Weights of a small mixture-of-experts language model, trained from scratch on English Wikipedia.
Size: width 384, vocabulary 32000, 66M parameters.
Training: 354M tokens, 10798 steps.
Below are experts of layer 8 (counted from 0) of a mixture-of-experts language model. Rows are named router (the router's row for the expert), up (a neuron's input weights, with its number), down (a neuron's output weights, with its number) and show model dimensions 64-127. Each number is 128 + 32 x the weight over its row's rms, rounded and kept within 0 to 255.
After each expert's rows: "raises" lists some tokens whose logits its average output raises strongly, later layers aside. This comes from a sample of Wikipedia text that the model never trained on.

# expert 1
router [137  92  79  93  94  86 137 100 175 144 143 172 133 120  83 124 132 107 118 114 156 129 104 167 161 150 174 137  80 180 102 109 123 142 160 178 109 123 164 160 105 114  80 168 142  93  97 124 100  89 145 150 108  73 151 164  77 161 158 205 104  99 138 104]
up0 [160 161 104  71 141 165 143 124 178 132 143 129  92  86 157 174 136 196 157 116 134 156 126 151  90  91 122  68 132 151  85 170 145 103 124 131 133 156 130  75 153  98 140 148 146  90  74 163 122 138 187 130 120 148 100  92 104 126 109 147 120 162 130 144]
down0 [123 205  57  81 124 108 140 142  63 109 101 100 119 185  84 115 150 194  81 139  67 138 128 166 122 106  78 139  82  62 116 143 132 153 127 128  54 132 126 108  60 159 154 164 169 123 162 140  99 153 168 142 121  57 211 166 133 190 206  90 112 124 115 175]
raises: " ", " in", ",", " and", " the", " a"

# expert 2
router [146 120 106 101 135 142 140  69  55 102 132 145 164 129 161  72 129 147 153 146 177 126 121  70 120 149 122 147 153 159  92  87 131 132 114 115 127 115 166 139  94 130 131 137 107  90 122  78 105  81 175 145 154 157 139 171 103 128 148  60 112 111  75 139]
up0 [122 130  92 108 130 137 143  44  68  99 151 126 121 226  92  97 124  94 146 115 133 149 159 103 140 115 132 149 142  86 125 176 133  89 140 120  78 164 106 145 139 183 194 147 128 196 120 115 204  91 110 102 153 156 178 100 116  67 145 146 122 195 141  72]
down0 [161 138  97 182 138 134 160 125 107 135  74 138 145 145  75 189 144 110 126 123  87 177 119 168 132 117 174  94 110  76 157 130 140 154 101  93 179 122 174 140  83  98 103 145 111 118  91  84 171  73 141 158 158  78  95 112  54 181 157 114 176  88 141 130]
raises: " and", ".", "-", " for", " or", ":"

# expert 9
router [130 143 118 123  43 120  89  90 102 122 137 173  92 131  92 159 152 126  81 117 189 149 129 162 147 193  79 130 109 169 195 169 154 123 124 130 144  77 107 159 126  91 123 137 118 138  87  66 119  93 180 195 100 113 146 162 126 146 170 141 115  77  59 154]
up0 [ 93 164 112  94 137  85 167 146 141 177 139  96 143 100  78 136 114 121 131  95 176 160 140 170 183 153 133 127 113 142 153 146  80 132 175 132 204 129 127 102 112 132 166 115 173  91 180 145 165  96  97 166 174  73 112 112 157 138  99 173 118 151  91 134]
down0 [146  96 141 106 127  86 178 169 171 166  81 143  89 135  98 160 180  83 145 203 114 141  82 161  77 155 145 180 103 154 123 158 135 122 103 103 126 111 114 178 102 127 119  75 113 132 147 122 160  93 104 170 167 115 106 119 114 170 152 147 112 118 122 159]
raises: " in", " ", " for"

# expert 10
router [148 167  83 117 108 127 145 147  94 154 151 110  57 108  96 165 119 125 103 105 155 133 130 184 148 211  40 145  98 164 106 140 122 164 127  98 115 127 144 113 101 118  70 175 115 109 115 104 163 119 135 171 150 144 107 145  87 176 199  99 130 125  83 171]
up0 [156 109  99  98 103 127  84 145 135 120 132 154 102 117 149 143  98 160 108 152 103 127 141 118 157 231 126 100 172 160 106 170 110 177 120 123 169  88 119 143  92 116 112 168 123 118  64 139 114 100 162  98 112 116 148 155  86 109 149 112 109 132  50 137]
down0 [150 104 134  72 151 107 115 139 156  80 145 124 144 141 113 112 104 103 105 111 136 161 125  57 105  97  73 125 143 170 120 174  92 118  84 130 145 115 177  78 186 140 147 166  89 198 132 144 140  79 161 128 105 134 141  91 154 135  87 121 175  39 110  94]
raises: " ", " and", ",", "\n", " (", " in"

# expert 18
router [122  80 117 120  95  82 128 113 154 138 157 152  61 133 164 108 111 122 105 150 127 154 108  80 153 152 109 135 108 163  76 135 120 125 142 105 164  90  98 145  85 127 140 130 134 170 100 118  95 118 167 143 129 119 224 223  72 171 114 172 106 115 116 124]
up0 [147 119 114 144 180 111 153 130 166 136 118  88 119 191 130  92 161 164 190 137  78  97 132  92 179  66  98 149 141 154 169 138 179 143 146 152 144 140 120  98 125 133 158 155 123  57 153 127  86 157  84 150 118 128 166 119 124 152 124 102 118  83 140 177]
down0 [101 152 126  65 173 174 168 132 110 118 108 104  98  65 138 138  80 173 144 163 165 125  62  94  62 153 134  93 130  94 117  97 180 195 139  71  87 153 143  97 161 112 133 149 127 129 173 162 139 157 155 141 155 174 155 133 170 173 190 150 163 127 150 156]
raises: "s", ",", " and", " in", " ", " to"

# expert 19
router [120 161  24  91  83 106 148  91 119 165 117 170 157 130 135 139 172 154 148 114 166 130 125 123 152 153 155 109 137 159  85 127 140 169 157  83  75 109 177  97  75 110  82 123 200  83 153 148 156 131 187 121 178 137 109 160  74 169 162 112 102 112 109  73]
up0 [110 120  49  92 120 134 153 166 145 152 132 141  59 176 134  94 122 129 144 143 188 108 105 156 162 156 147 127 129 172  87 188 112  93  99 137 175  94 165 114 110 123 149 117 138 133  98 108 143 100 172 187 169 110 118 158 147 167 168 151 120  97 122  83]
down0 [135 123 101 145  84 176 113 184 122 132 130 169 113 116 133  78 180 101 121 145 124 144  54 154 102 130 112 158 140 121  95  98 114 119 149 155 111 115  98  59 151 104 122 129 128 159 152  88 158 131 100 107  97 153 137 102 184 152 153  96 147 114  65 136]
raises: " ", " in", " a", ","

# expert 7
router [151 140 123 122 130  95 194 109 159 129 157 118 115  91 173 141 124 111 124 189 158 101 157 138 160 107  54 131 105 140 100 130  82 112 156  87 125 103 140 139 112 105  42 179 140 145 118  73 143  99 152 144 159  69 154 170  44 190 152 110 116 156 109 203]
up0 [154 163 132  95 145 144 121 177 179  79 141 128 107 132 152  71 142 140 125 113 186 131 140 162 144 146 142 197 152 137 163 103 157 115 115 125 164 124 113  67 107 157 161  88 133 219 159  99 142 129  99 107 114 117 122 136  99 133 121 171 116 117 170 137]
down0 [127 108 194 142 135  78 112 126 149  54  89 120 137 112  78 117 145  76 159 124 115  74  97 111  83  51 151 160  94 147  73  76 145  84  59 133  88 140  95 155 178  51 108  89 154  39 162 122 145  85 153 150 138 127 146 184 144 131 146 149 146 108 124 123]
raises: " ", " A", " and", " In", " \"", " ("

# expert 16
router [104 132 100  78  77 129 125 134 112 121 189 149 142  66  54 129 110 126 123  95 158  99 146 188 136 166 121 138 105 117 174  89 142 129 223 166  94 105 121 102 163 111 114 193  99 104 112 102  85  71 185 137 121 110 179 108 152 122 188 117 134  84 134 109]
up0 [ 78 146 100  83  99 142 126 180 147 147 182 135  84  82  73 140  74 151 114 195 119 157 144 182 109 101 162 150 100 107 107 176 125 122 211 163 187 117 177 201 162 128 115 114 121  81  97 127 153 145 135 156 115  85  90 151 128 121 130 145 130 163 124 105]
down0 [195 141 104 157 118 141 156 103 156 135 102  77 137 144 190  91 157 107 199  95 118 116 104 109  80 205  95 147 101 104 126  67 127 100 121 164 108 109 191 165 107 211 148 114 127 115 146  79 136 171 119  95  96 151 176  96  86 140 141 152 117 162 111  75]
raises: " the", ",", " and", " a", " in", " ("

# expert 11
router [141 125 115 133 197 101 122 106 161 125 176 144 121 113 111 126 154 122 109 115 174 105 138  73 132 180 152 115 150 182 112  94 141 151 100 126 102  82 164  82 140 135 112 127 119  28 100 145 124 121 150 119 171 154 129 145  72 141 189 111 100 105 127 127]
up0 [149 181  98 160 149 120  63 140 149 175 120 137 111 129 136 193 168 131  76  89 103  41 156 133 124 130  79 137 146 169 135 104 138 160 156 193 158 135  73 101 128 134 160  68 148 180 153 140 121 156 130  58  81 112 176 125  84 165 149 102 144 137 112 129]
down0 [150  46 107 120 129 111 102 161 166  94 138 139 142  77 143 120 121 117 162 152 108  83 180 113  93 183 124 131  77  84 119 148 110 128 129 161 146 125 127 137 227 143 103 136 111 136 138 124  50  86 110 110 130  96 142 131 156  93 116 154 106  87 118 107]
raises: ".", "-", " in", " ", " of", " and"

# expert 17
router [200 151 123 136 153  98 118 132 147 200 173 157  93 120 181 126 155 157 120  89 169  90 140 142 111 115  90 106 129 152 109 143 149 126 117 101  97 133 185 138 117 139 116 185 164 121 156  68 147  76  99 183 125 118 111 142  97 118 134  89 140 119 109 228]
up0 [ 88  85 149 102 147 118 158 129 130 149 131 124 166  98 128 112  55 185  45  85 134 143 125 146  53 101  89 145 116 163  89 122  99 104  84 161 103 102  42  86 189  84 163  92 144  82 166 157 118 110  96 101 142 134 142 175  86 125 146 110  97  75 104 159]
down0 [137 106  91 123 150  68  91 108 175 144 112 138 116 122  87 126 130  99 146 178 117 132 136  60 127 187 133 116 112 124  83 151 149 159 146 129 188 119 147 120 130 120 111 166 135 186  63 117  83 127 135  77 135 135 136 174 153 163  38 158  91  19 124 110]
raises: " ", "'", " the", " at", " in", "s"

# expert 6
router [161 130 109 118 107 129 208 133 131 151 139 171  76 133 145  75 101  95 138 101 127 145  94 175 125 136 110 129  68 144  80 184 127 179 132  99 121 150 139 124  53 101 100 171 152 118 128 153 151 117 136 154 156 144 152 177 104 181 167  81 108  87  71 158]
up0 [189 112 140 100 101 182 117 142 139 176  80 128 148 161  67 123  59 113 107 146 125 108 132 109 192 141 130 115 120  73 159 104 135 154 137 139  80 167 192 181  95  91 178 197 128 139 140 193 149 147 143 200 156 180 162 143 165 108 119 161 170  94 125  91]
down0 [139 124 183 110 194 107 186 164  82 162 133 103 115 135 122 126  80 150 122 149 126  73 120 195  80 142 123 134 125 133 181 133 207 133 108 151 128 135 115 107 156 150 167 122 183 139  91 151 140 148 131 167 201 119 151 110  94 142 126 130 145 157  91 115]
raises: " ", " and", ",", " the", " (", " \""

# expert 13
router [167 165 131  72  56  83 152 107  84 158 120 167 115  87 179  66 190 120 143 124 133 153 122 103 110 154 170 169  91 156 132 128 118 159 170 145  89  98 135 115 147 153 108 156 134 147  95  74  89  81 135 157 161 144 151 157 140 150  95 126 151  82  52 148]
up0 [162  89 153 119  71 112 124  67 181 103 143 134 134 131 128 153 155  74  92  81 166 128  82 144  97  98 136 140 106 148 153  81 115 135 113 191  82 148 137 136 106 108 155 163 125 114 148  88  98 133  47 111 146 124 170 130 122 133 143 134 189 122 149  96]
down0 [ 75 132 117 103 112 146 141  70 129 105 118 109  71 138 106 110 113 165 145 158 125 126 112 157 163  89 161 100  95 167 119 117 155 110 115 137 153  88 108 162 118 145 156 119 159 125 151  80  93 120 139  85 208  66 141 130 138 126 161 110 139  86 105 139]
raises: " in", " the", " for", " as", " a", " at"

# expert 14
router [ 79 130 107 132 118  97 131 117 125 189 171 156 132  98  79 163 122 173  84 127 158 113 164 123 189 123 144 115 114 133 128 137 158 182 141 129 109 140 172 182 113 122 107 106 201  83 105 103 144  97 117 150 111  89 148 150 131 144 211 125 143 109 138  84]
up0 [155 142 163  95 119 110  84 112 142 118 121 121 123 115 181 157 161 184 152 129 126 128 134 120 116 158  70 148 150 117 175 117 132 132 139 166  97  88 127 103 130 104 134  90  95 104 105  73 172 125 144 115 203 154  79 160  81 142 114  69 141 100 175 142]
down0 [143 169 140 213 106 104  85  83 131 109  85 153 121 212 179 113  98  61 164  95 170 105  93 100  89 171 102 146 181  82 134  65 121  97 150  95  95  94 155 112 183  96 132 129 145  52 106 147 156 124 100 125 149  75 154 163  71 110 128 160 125 163 156  72]
raises: " ", ",", " in", " a", " and", " was"

# expert 0
router [108 173 115  98 122 133 112 127 136 132 158 128 127 139 145 143 144 108 106 226 139 177 135 158 125 127 138 165 109 147 173 129 147 175 154  44  92  98 128 101 101 104  95 147 133  78 104  88 168 131 177 153 105 126 138 144  99 177 132 100 126  87 122 163]
up0 [101  98 169 166 107 157  96  72 113  66 122  82 130 116 147 151 100 113 134 124 169 141 169 185 164 128 114  92 157 134  93 164 131 107 100 136 137 118  77 107 113 107 100  46 140 144  45  80 169 113 165  84 116 146  98 113 106  91 115 137  79 118 124 129]
down0 [108 194 166 120 180 124 115 153 149 143 205 102 153 151 178 123 140 163 133 170 176 187 138 151  95 125 151 159 105 128 114 140 162 159 128 163  97 104 106 134 189 116 187 138 100 119 127 171 144 182  86 135 111 118 100  87  77 126 163 177 142 156  96 128]
raises: ",", " and", " in", " ", ".", " on"

# expert 5
router [114 115  90  82 140  97 119  84 123 144 100 174 144 167 140 178 186 145 164 169 146 105  91  88 143 178 217 146 143 142 126 109 142 133 172  94  79 121 168 172 123 139 103 170 122 125 125 143 116 102 111 118 160 114 135 109 101 122 105 116 114 120 115 117]
up0 [ 76 145  97 141 144  94  48 134  79 130  96 114 205 142 148 167 139 234 111 143 206  72 102 121 148 107 139 146 101 140 159 150  84 123 117  80 125 158 113  74 174 131 164 112  79 101  87 159 141  74 131 110  53 160 111 153 135 129 166 132 137 141 141 106]
down0 [155 130 178 129  88 110 147 117 120 121 110 105 107 149 144 118 124 145 104 169 158 111  73  95 128 187 155 211  91 152  82  61 167 137 114 190 130  70  82 114 143 154 108 150 125 168 113 146 129 110 128 105 185  89 109 148 200  92 119  86  79 192 113 164]
raises: " ", " and", ",", " in", " a", " ("